Experts of a small language model: 4 picks a token.
Below are experts of layer 11 (counted from 0) of a mixture-of-experts language model. Rows are named router (the router's row for the expert), gate (a neuron's input weights, with its number), up (a neuron's input weights, with its number) and show model dimensions 256-319. Each number is 200 + 30 x the weight over its row's rms, rounded and kept within 0 to 999.
Before each expert's rows: a language model's description of what the expert responds to. This comes from a sample of Wikipedia text that the model never trained on.

# expert 1
Word-final inflectional and derivational suffixes such as -s, -ed, -ly, -ities, plus common words like him, people, children, well.
router,206,182,188,113,226,169,157,185,191,236,224,218,179,134,206,211,200,204,256,183,179,173,224,233,166,184,193,244,168,177,147,213,172,204,229,217,197,220,164,206,204,212,197,201,217,231,214,196,236,249,181,198,178,219,237,185,213,248,218,219,194,233,169,199
gate0,205,205,240,182,201,233,174,153,205,246,193,212,200,202,204,195,236,205,174,168,107,185,203,202,236,202,183,187,199,149,198,188,235,187,202,167,190,175,202,207,239,185,235,220,244,170,250,226,161,210,222,220,178,158,200,193,252,147,179,200,172,166,177,181
up0,235,248,249,181,214,212,223,190,203,206,241,229,218,196,192,181,287,178,159,260,209,246,121,226,205,241,248,237,181,193,219,213,195,211,165,174,191,217,200,227,207,128,181,195,219,186,183,220,231,176,176,275,199,202,204,182,201,170,218,228,213,214,182,201

# expert 41
First pieces of words after a space, mostly de, co, ca, pro, re, such as de-lta, de-fense, co-uple, Re-presentatives.
router,121,159,279,229,159,206,241,219,179,238,183,201,248,218,172,210,166,182,176,164,161,180,195,172,207,212,185,164,203,182,193,235,170,206,183,174,168,164,131,170,213,203,195,199,188,158,164,202,232,207,174,183,233,249,196,191,167,220,273,202,233,218,163,153
gate0,201,208,207,251,184,221,246,186,211,247,283,188,168,187,168,213,161,138,199,195,224,212,169,198,241,162,186,203,248,252,201,176,238,165,215,225,191,175,158,214,230,169,218,140,204,194,207,220,201,222,113,196,204,213,146,276,195,208,234,196,209,234,198,154
up0,217,205,215,200,199,230,140,224,215,194,185,198,198,241,154,252,240,215,179,232,262,211,221,222,178,187,205,209,205,191,198,213,200,218,230,260,170,202,181,211,204,156,203,230,164,221,242,188,229,188,175,256,235,186,212,125,187,225,249,205,176,166,241,219

# expert 62
Common concrete nouns and their final pieces, such as film, system, video, sk-in, spa-ce, and endings like ment, ation, ity.
router,216,203,217,144,174,166,218,164,180,223,205,227,179,207,198,182,181,167,184,216,256,230,190,224,219,230,169,148,211,203,193,176,200,171,172,149,209,224,205,220,195,211,213,215,139,222,224,250,188,207,162,182,197,255,176,213,188,219,224,252,247,213,142,222
gate3,229,186,207,171,235,252,188,200,233,141,188,203,215,217,173,253,159,188,126,161,226,192,169,198,217,188,219,167,150,153,147,176,249,217,181,136,186,230,204,209,166,159,199,243,213,242,192,201,225,259,213,211,206,218,194,187,215,148,195,203,268,227,195,217
up3,225,182,213,235,185,167,190,202,190,243,231,221,169,186,197,224,208,201,136,224,183,209,190,199,189,165,158,211,219,221,195,205,178,211,223,192,154,196,198,196,215,192,151,177,212,205,208,158,252,199,184,189,189,117,217,169,194,183,200,195,184,244,231,141

# expert 22
Common first names and the first piece of proper nouns, such as George, William, North, Louisville, Williamstown, often in species lists.
router,138,153,192,209,139,220,173,221,167,183,198,193,171,240,202,229,202,192,155,209,241,130,193,177,215,237,178,206,159,228,229,147,159,184,208,186,206,197,206,198,191,269,236,204,179,195,226,170,168,209,257,181,153,171,198,207,221,156,187,210,214,276,234,208
gate0,217,165,162,205,165,255,207,206,197,191,214,179,252,230,202,200,198,247,217,208,155,242,222,218,239,235,200,230,222,183,174,183,188,205,226,208,188,238,177,253,216,224,175,196,213,162,215,182,199,174,263,150,222,236,204,182,176,216,219,209,216,142,151,158
up0,219,250,154,180,150,258,171,184,196,194,267,189,214,173,166,203,178,192,200,158,203,208,169,168,233,250,269,195,184,203,175,144,213,161,178,167,176,163,210,170,198,237,198,208,210,241,204,207,205,208,169,191,150,248,180,274,174,212,125,208,230,198,198,173

# expert 6
Four-digit years and year endings after 19/20, plus nouns like Award, election, season, title, in sports and career records.
router,215,200,203,134,157,208,121,166,173,143,181,206,178,223,185,192,243,207,239,182,191,135,225,174,223,215,185,241,150,168,229,190,213,124,250,207,225,244,181,200,217,190,171,211,192,224,268,256,226,241,219,171,237,202,208,173,163,236,193,201,191,206,197,225
gate0,202,233,192,234,88,172,232,214,202,195,204,197,228,182,188,172,208,222,237,200,218,187,147,172,223,208,240,227,206,255,187,230,155,198,214,242,179,158,236,198,167,174,160,192,214,148,238,241,211,212,196,164,227,187,212,213,196,209,242,232,202,192,141,178
up0,234,222,215,128,204,165,210,182,167,231,228,207,199,219,273,178,160,236,171,187,188,212,200,171,202,177,163,193,202,201,152,214,193,130,211,140,201,200,100,199,249,222,223,170,188,194,193,195,186,246,227,209,185,207,168,180,201,178,208,188,173,177,253,141

# expert 34
Middle pieces and accented letters inside non-English personal names, especially Slavic, Hungarian and Japanese, such as Denys, Andriy, Zoltán, Masazumi.
router,187,212,241,230,212,239,171,210,210,171,195,165,138,149,175,171,197,243,162,167,208,153,197,233,182,204,138,261,206,226,194,187,238,200,163,220,181,145,179,241,198,174,129,129,200,185,186,187,229,192,206,179,182,209,190,214,228,184,171,209,218,207,171,249
gate3,212,176,210,233,165,213,223,190,227,197,208,206,189,213,239,225,159,220,195,230,158,227,217,124,179,221,238,205,238,182,212,205,192,190,174,199,245,241,137,173,212,175,146,203,180,191,260,193,256,182,202,146,204,161,229,192,176,240,269,189,157,249,159,222
up3,245,204,174,224,206,162,213,246,158,234,213,209,197,152,160,178,191,190,228,238,156,207,150,131,188,206,246,212,188,224,210,241,161,213,179,183,196,233,184,177,170,239,206,218,221,240,171,249,225,189,202,207,187,182,205,220,95,205,234,187,215,218,246,195

# expert 4
Modal and linking verbs (can, would, was, were), unit abbreviations like km, m, cm, and word endings in tables (butterfly, freestyle).
router,210,147,233,204,239,235,158,168,191,171,218,190,214,204,210,215,208,236,233,238,236,189,145,128,216,194,246,218,191,168,141,200,174,157,173,227,186,213,213,176,212,208,186,180,143,147,258,243,238,240,181,235,247,229,245,218,192,229,207,147,181,172,193,166
gate0,193,216,203,212,226,226,189,216,216,277,172,186,245,243,133,207,251,196,178,170,157,170,201,216,114,241,143,183,142,161,169,228,236,242,184,235,226,166,229,165,195,218,170,161,171,179,185,193,218,222,232,249,181,228,221,217,201,188,170,201,197,190,182,237
up0,217,254,197,241,216,196,220,253,215,220,174,217,205,190,203,228,251,214,182,177,194,243,208,187,210,162,228,194,247,209,220,216,200,187,213,215,167,203,198,218,202,195,213,223,182,202,228,228,151,229,184,156,226,155,220,193,226,176,203,194,204,198,153,195

# expert 5
Mid-word consonant pieces inside European and British place or proper names, such as Roths-ch-ild, Möss-k-irch, Waltham-st-ow, Norwi-ch.
router,217,180,213,230,179,196,238,176,165,182,172,153,211,180,181,227,195,212,197,253,201,143,194,195,196,176,223,217,213,199,214,146,185,166,209,252,241,171,205,206,201,229,225,216,225,216,201,154,241,180,189,159,175,158,175,239,183,224,198,216,191,154,171,174
gate0,228,205,203,258,210,198,174,233,170,199,225,146,270,241,187,264,248,168,254,212,151,241,224,200,162,218,225,221,207,204,228,221,145,219,190,226,229,230,209,166,205,180,232,208,250,232,243,194,164,204,189,172,154,149,175,196,198,214,194,232,210,231,150,189
up0,215,153,203,202,194,240,157,160,218,233,221,248,185,191,204,160,161,215,156,251,201,228,208,239,190,199,199,210,227,203,233,139,186,141,100,187,167,185,245,212,204,152,194,153,177,209,242,223,259,226,170,185,178,218,254,263,203,177,204,223,187,256,203,221

# expert 26
Inner and final syllables of non-English names of places, clubs and people, such as Ariz-on-a, Maspa-lo-mas, Babac-ar, ć, ko.
router,147,180,228,189,201,190,182,251,183,209,162,166,147,197,223,203,218,181,212,236,207,204,213,227,213,200,207,225,173,192,224,164,240,230,222,258,244,168,164,236,170,181,138,232,219,214,196,160,226,164,233,206,136,199,167,197,243,180,206,267,172,168,199,245
gate0,208,223,202,193,228,187,146,186,146,167,217,203,161,209,243,234,256,199,205,207,192,204,203,201,187,219,205,198,217,239,240,224,259,128,178,263,192,183,222,189,218,200,182,298,204,208,240,192,226,182,248,227,144,173,236,189,198,222,179,213,252,178,247,175
up0,216,214,194,159,184,161,214,228,201,197,193,165,180,216,184,164,190,173,183,173,218,246,170,239,134,222,195,141,187,178,200,206,197,224,167,214,221,199,156,169,220,186,232,214,242,265,212,167,212,200,184,204,151,199,162,171,175,238,202,144,178,222,171,214

# expert 0
Last fragments of proper names and taxon epithets, often before a comma, such as -ford, -ville, -burg, Nur'se', powel'li'.
router,177,212,172,228,135,210,208,207,166,165,177,172,168,194,212,214,173,140,230,193,184,187,232,191,208,199,202,147,205,210,207,195,207,216,157,127,202,220,250,243,191,281,184,216,220,207,266,247,174,158,225,181,169,156,197,213,208,228,141,196,178,181,248,229
gate0,228,204,180,228,248,213,210,215,179,136,222,225,170,221,207,217,240,204,256,205,163,237,192,256,186,166,158,186,167,228,196,222,186,243,186,243,261,178,210,202,215,207,181,165,162,222,176,270,193,201,245,189,200,220,196,206,208,177,214,175,214,130,203,232
up0,180,228,153,175,174,216,205,214,185,204,176,232,215,212,216,155,213,216,183,211,169,222,209,231,196,194,176,147,156,255,219,230,265,198,188,179,194,182,196,182,187,232,143,161,123,212,194,224,209,189,127,167,263,198,156,207,200,238,223,176,208,165,182,222

# expert 8
Capitalized first syllables of personal and place names, mostly South Asian or foreign, in cast lists and election tables, such as Ka, Sa, Mar.
router,217,194,190,231,196,223,211,225,185,187,197,188,203,155,169,160,177,191,167,193,230,179,182,123,184,225,196,216,220,194,212,201,220,261,236,173,221,132,251,197,187,176,161,183,188,173,177,209,146,239,219,188,164,208,189,208,164,160,169,256,181,222,125,208
gate3,175,179,196,202,242,226,214,261,179,203,153,199,170,219,201,201,225,199,248,201,215,198,130,211,235,210,178,260,215,152,178,184,252,140,177,179,194,183,233,192,210,192,158,214,158,215,168,229,220,198,178,202,139,212,186,191,173,229,170,193,233,233,155,191
up3,216,218,207,189,187,217,235,264,234,192,207,212,135,231,181,188,210,188,204,256,207,221,189,220,190,199,197,220,262,217,177,191,188,201,241,160,212,258,217,190,208,183,242,204,235,223,226,208,220,211,141,176,209,214,229,202,166,247,199,178,165,267,190,185

# expert 52
Word-internal suffix pieces and agent or role nouns, such as -ar in dignitaries, -tor in pastoral, director, Minister, coach.
router,165,203,221,166,210,147,215,208,227,261,218,168,202,192,239,215,194,224,133,199,196,225,174,185,240,144,233,190,217,201,220,193,200,193,173,170,184,208,203,192,193,185,223,227,226,247,189,203,229,201,223,156,187,201,206,179,235,183,233,176,160,154,218,184
gate0,208,198,212,207,260,203,178,211,172,225,222,206,218,206,175,207,202,172,225,187,208,231,217,176,154,221,204,244,171,188,204,169,222,167,149,212,150,216,200,211,210,242,204,241,261,223,226,233,246,225,212,200,203,217,149,196,218,219,184,219,178,223,219,154
up0,184,201,213,154,231,176,191,214,219,166,202,177,202,218,193,223,185,216,210,171,239,190,290,201,250,214,225,185,157,186,222,119,150,252,215,260,203,211,224,210,174,199,263,203,203,206,225,206,223,141,199,174,197,174,200,195,226,163,172,220,188,185,132,227

# expert 30
Second or third syllables and prefixes inside words, such as b'ri'gadier, cyc'li'st, ter'ri'tory, hand'gu'n, plus word-start pieces like se, di, su.
router,224,174,214,229,171,215,218,235,240,180,232,205,223,211,219,215,188,225,191,182,245,203,221,187,151,224,169,198,159,198,238,202,177,234,188,189,216,177,240,231,238,192,209,174,234,181,185,218,177,202,155,148,236,148,215,212,145,153,213,241,161,162,201,193
gate0,187,197,195,254,223,242,219,235,165,213,224,201,149,228,183,227,149,169,210,180,224,222,170,205,211,173,189,186,173,188,191,153,168,215,151,188,222,250,197,179,227,181,265,177,247,216,140,182,201,221,187,221,187,254,196,203,177,191,188,153,188,201,238,193
up0,214,244,185,155,232,203,170,233,246,208,219,176,193,165,160,230,194,202,243,237,173,165,143,214,236,157,172,225,198,239,222,152,188,188,192,187,243,234,245,185,177,127,175,219,180,233,188,172,217,260,212,151,247,192,207,211,153,204,151,225,226,213,192,234

# expert 2
Word pieces closing or continuing common English nouns and verbs, often music or media terms, such as Co-ver, so-und, Le-ad, port.
router,206,164,215,120,207,205,187,191,202,194,209,167,196,204,202,199,221,200,144,189,226,176,201,181,236,204,202,184,229,176,167,155,236,173,216,140,160,190,212,171,216,198,239,225,152,203,194,238,181,238,165,209,180,246,205,138,226,238,176,265,235,152,147,253
gate3,213,195,218,179,196,210,203,234,199,186,207,199,191,195,212,191,226,183,150,238,210,165,147,161,187,237,205,191,191,202,187,189,147,194,193,220,199,208,176,226,178,179,187,207,235,267,253,132,230,219,198,209,177,209,185,175,173,204,191,170,190,251,217,185
up3,228,173,245,257,168,199,181,178,159,172,204,213,209,186,160,206,153,224,202,222,179,164,201,198,208,219,172,237,214,209,213,207,209,216,184,178,240,202,156,209,243,178,128,164,219,199,237,125,207,239,170,199,168,175,233,219,198,193,198,116,205,169,213,193

# expert 16
Bare space tokens before the next word and word-initial prefixes like re, con, tr, dis, inter, pre, as in treated.
router,151,193,155,189,169,208,231,171,197,175,161,204,197,153,168,180,152,155,232,196,159,220,224,181,226,178,172,209,194,153,229,254,246,235,212,205,212,191,217,169,183,176,232,142,200,174,169,232,162,174,247,200,199,197,190,232,148,185,198,228,174,221,198,132
gate0,191,194,217,231,212,192,238,181,175,232,162,209,162,161,177,184,215,203,229,179,190,203,190,186,187,197,152,175,201,185,200,231,210,228,284,254,178,183,138,217,249,173,192,143,207,201,195,179,208,201,203,234,229,202,213,229,148,181,185,151,208,201,180,204
up0,199,178,184,180,191,142,179,171,166,232,184,181,213,172,211,200,178,167,250,209,206,174,214,167,208,170,182,190,179,156,258,243,181,197,235,183,142,180,181,169,163,266,192,162,247,200,219,247,179,183,265,163,206,197,233,187,222,227,166,156,189,258,151,252